config = dict(
    d_shared_expert=0,
    moe_layers=[1, 2, 3, 4, 5, 6, 7],
    balance_bias=False,
    optimizer='soap_variant',
)
Below are experts of layer 3 (counted from 0) of a mixture-of-experts language model. Rows are named router (the router's row for the expert), gate (a neuron's input weights, with its number), up (a neuron's input weights, with its number) and show model dimensions 120-159. Each number is 128 + 24 x the weight over its row's rms, rounded and kept within 0 to 255. Numbers have three digits each.
After each expert's rows: a language model's description of what the expert responds to. This comes from a sample of Wikipedia text that the model never trained on.

# expert 23
router:123083125137142110102116121131103145165099126152102141125122118169132134100151132160115106128161123118121133130116152132
gate0:132130137108126145097137101147094163109122108151088093113168150106163137106169141106108105142163116125129100124128121172
up0:129112106138134095112112149150102105080146123137079105117117171108122137139173149088120095134137091129112091140114145176
Colons after infobox field labels like Head coach:, Phylum:, and verbs such as is, was, are, has, including.

# expert 31
router:126122131118148093139140115138098147169103138151142153143184126144151140093171143142119087139141123094147146129144122119
gate0:105137095121145117133106114115133097108087072152106141142138149113134155134120147136112124157122127140110176124138111114
up0:123091109134129117136134173100154093158173138141112137133162097159141122091093122112097085063128134140150123084131137130
Commas and opening parentheses after nouns and names, as in "Arkansas, United States", "Moldova (PLDM)", plus dashes and slashes.

# expert 1
router:090101130147161124118097128112087154142083136183126134134179119154121135107169136151116131128131121123151115109152116116
gate1:121123100129132102127111138120112172125143121115133127118137127147137125146073130137172114124118152124119187113114151116
up1:132152135169107130143150148134140135123148117103165141164166125176129115132093108106149098138153157089133173182110126147
Prepositions opening a phrase after a noun, verb or participle, usually followed by the or his, such as of, in, with, on.

# expert 14
router:072117147131164093122111123131110127170097127154131135128161124171144132133167149148117133162169136110169137176139127155
gate0:137149155111145072150130100168109138102113095142130129079146177149138120092115144127101141084113151117114146133112136170
up0:118103118116139160147127098110152131142145099127110157084122118176130108122118184130173122127078087169119152122133123134
Short mid-word pieces like qu, mp, ca, gi in odd or foreign words, backslashes, non-Latin characters, score hyphens such as 4–6.

# expert 13
router:079118136154133104129117154166112164137128121169120137162127119126144130116138128135104110158134112058140153138119159111
gate0:064134114124123109102139143143104111150156135151109107130152104155123109175112115134115161104128111135156134135146114164
up0:143136180139119141128117134146169089129163160113129181129113149096114110087150163131129116136138111098108135095120135111
First pieces of split lowercase words, often prefixes after the or a (un, res, co, inter, prot, imm), plus table-separator pipes and ordinals first, second.

# expert 28
router:112107154133136090115122091119084138127127176155102131136125119136113148114118116127114087130159125091135120085175114117
gate0:125134130097106143122095098122100164115117157135118072128176082129167141114125137133135121146144116128124100089086126169
up0:130124131149115139125135116106128096163171105102114178145123186148120139104102125141129128123168103144126150117136182074
Capitalized or lowercase opening syllables of names and words, such as Le, De, Cha, Pra-ndtl, Fre-ud, and mid-word pieces like de-cks, ste-llar.

# expert 10
router:129148149178158103103093132136083137172088138143124142137149111180155118115155144129096138140119120114116117144113128129
gate0:140151091117160152119130091134148106138148107159107069150164087102139116176135163127137113128115149107157116124134120113
up0:104098132145122135098166148164117164130138130159129134125138132138147125182115120132105119118131129165126133104139105171
Compass words capitalized in names (South, North, West, Central), plus word pieces inside proper names like He-art-s, Cla-pt-on, Philip-pin-e.

# expert 16
router:100125128122139112080109145140131137150129144145122165174138102177124156125128163149166101145130128073131123129147186132
gate0:132150143177099163126125123139129110160137120145152127122152132156118140123101169115167144104117155090118124087126170155
up0:146138107156110084097141174149133108123137164116097121169087135128130141135170143121115138168142139116163097104150108147
Capitalized first or early pieces of foreign place and proper names, such as Ma, Pal, Z in Zamora, A in Axis, Georgia, Syria.

# expert 8
router:108090122118156119128124135138122139160098113152078130151121116137143196124115147157127085156139117134159107126107133161
gate1:141108135118167146130140123122104110159143154138100149131127107153114138132107136139092101173123123168133103156142106105
up1:106107117146163142091174109142148115150083139118154147091105109129098141149124127132139116148125096140156109100156102156
Final pieces ending nouns, mostly plural -s, -es, -ers, -ators, plus -hood, -stone, Township, often in species and chemistry lists.

# expert 9
router:104101127152160126115129134120106141127112124119128121130146113148174126106136122148106092124131124106141112117109159130
gate0:147138102140098176097144162121095165085097149123116129122158121168154126112144157105167131075131119107124133111123152147
up0:125093135143154134139112165131092121056106107141111146095132173155082125097115110097164118110114131105097171140068140123
Capitalized words inside titles and proper names, especially song, album and show titles, e.g. Love, You, River, Records, United.

# expert 15
router:087136111170143105096103115143103161143098134160140146148153115135160143128184164137121087158153131127163115137105139134
gate0:147082131155129129125124090130135134124097115078102126065131103121108125112128163105116097141119119153134037114142101134
up0:155097151067106149107139115135146146101093116097139102098151172151109093143121141141121159136155114140142074125116109126
The infinitive marker to, especially after decided not, and modal verbs would, will, can, should, plus following verbs and prepositions.

# expert 26
router:138108125149154107113094136156102165150125117135125155152149086123127182126143180142141067135141130082130137118125129136
gate0:143134122114122104108104125124135137134138148139109107107100107103139096097100129122106113097176144116137130144113088116
up0:121194101087135131150119085158121086142114092118122130122147117116130150095154129125115145123133116154111113145130109114
Ending pieces such as -er, -f, and single capital letters after a hyphen or parenthesis, as in Van Meter, Thor-L, half.

# expert 19
router:102123159193148142087103139117127126117090162116087135136137136146141165120119128161099141171152113118122127119120111141
gate0:102137069109151110122113125178109125128140120090153092149127140180118131137112100145149171175122095168169159127138116145
up0:159154155078110077132096116119128164090148148127097153045112147123145105126121140147130114157128134133132124137161110103
Common first names like John, William, Mary, and middle pieces of personal names in lists and tables, such as Lor-na, Ger-va-is, Fred-eri-k.

# expert 25
router:099096099118162120110109140171113147151103148151096125142137115125133156070132154159147086155139081115162108100144150138
gate0:105070178129118090103128125101118130117097154138118141136154120142126138075114124131118089144052095120125116138116139140
up0:109052146156093131148150123110135099126104130179131139125146117092146128113117145105120115121102069111185106141078103097
Single letters or short final pieces ending foreign surnames and place names, such as e, a, i, ić, ville, often followed by a comma, pipe or parenthesis.

# expert 30
router:095144120181155107134128144123083157156088133147122132151148085114132149112147132151111114147173115130129116129123140134
gate1:129147130132154105141142161105108148128134094113153140116144124071140119124152080140137109095143132120154155130178132089
up1:169132170099098118132160090129130150135133098120105113123139139132122170177142103167187144153105129170111116165113129087
Full stops, closing parentheses and quotes that end sentences or cells, and country names before a period, like England or Italy.

# expert 17
router:112111142133188097122146119113098126171126130136121137141147101164153151093135132148137096134164134095161112169128107177
gate0:131129113099182123138174129136117146206172130170113167163140100126076161112117106166086090134157126148136107165126129138
up0:121131125151078142142117193146141128110135103119098124122122120097116159136152140074162163133114118092152126119144154109
First pieces of words and names after a space, like Michael, Los, cho, mar- in Latin species epithets, plus colons in infoboxes.

# expert 24
router:119109099142142093127105122174082147154101121163115131148155116153169146084148184158133116148176109139147150128122162101
gate1:160119111137106125098144085125133133137105123136126128122119154152155153141164107124097119103126110141161162105113138142
up1:157155124130115137112115129103140100109166134143119143100117146133142144156143135098130113170110107118159178103125165068
Inflectional endings on verbs and nouns (-s, -ed, -d, -ing, -ated) and past participles like used, known, released, built.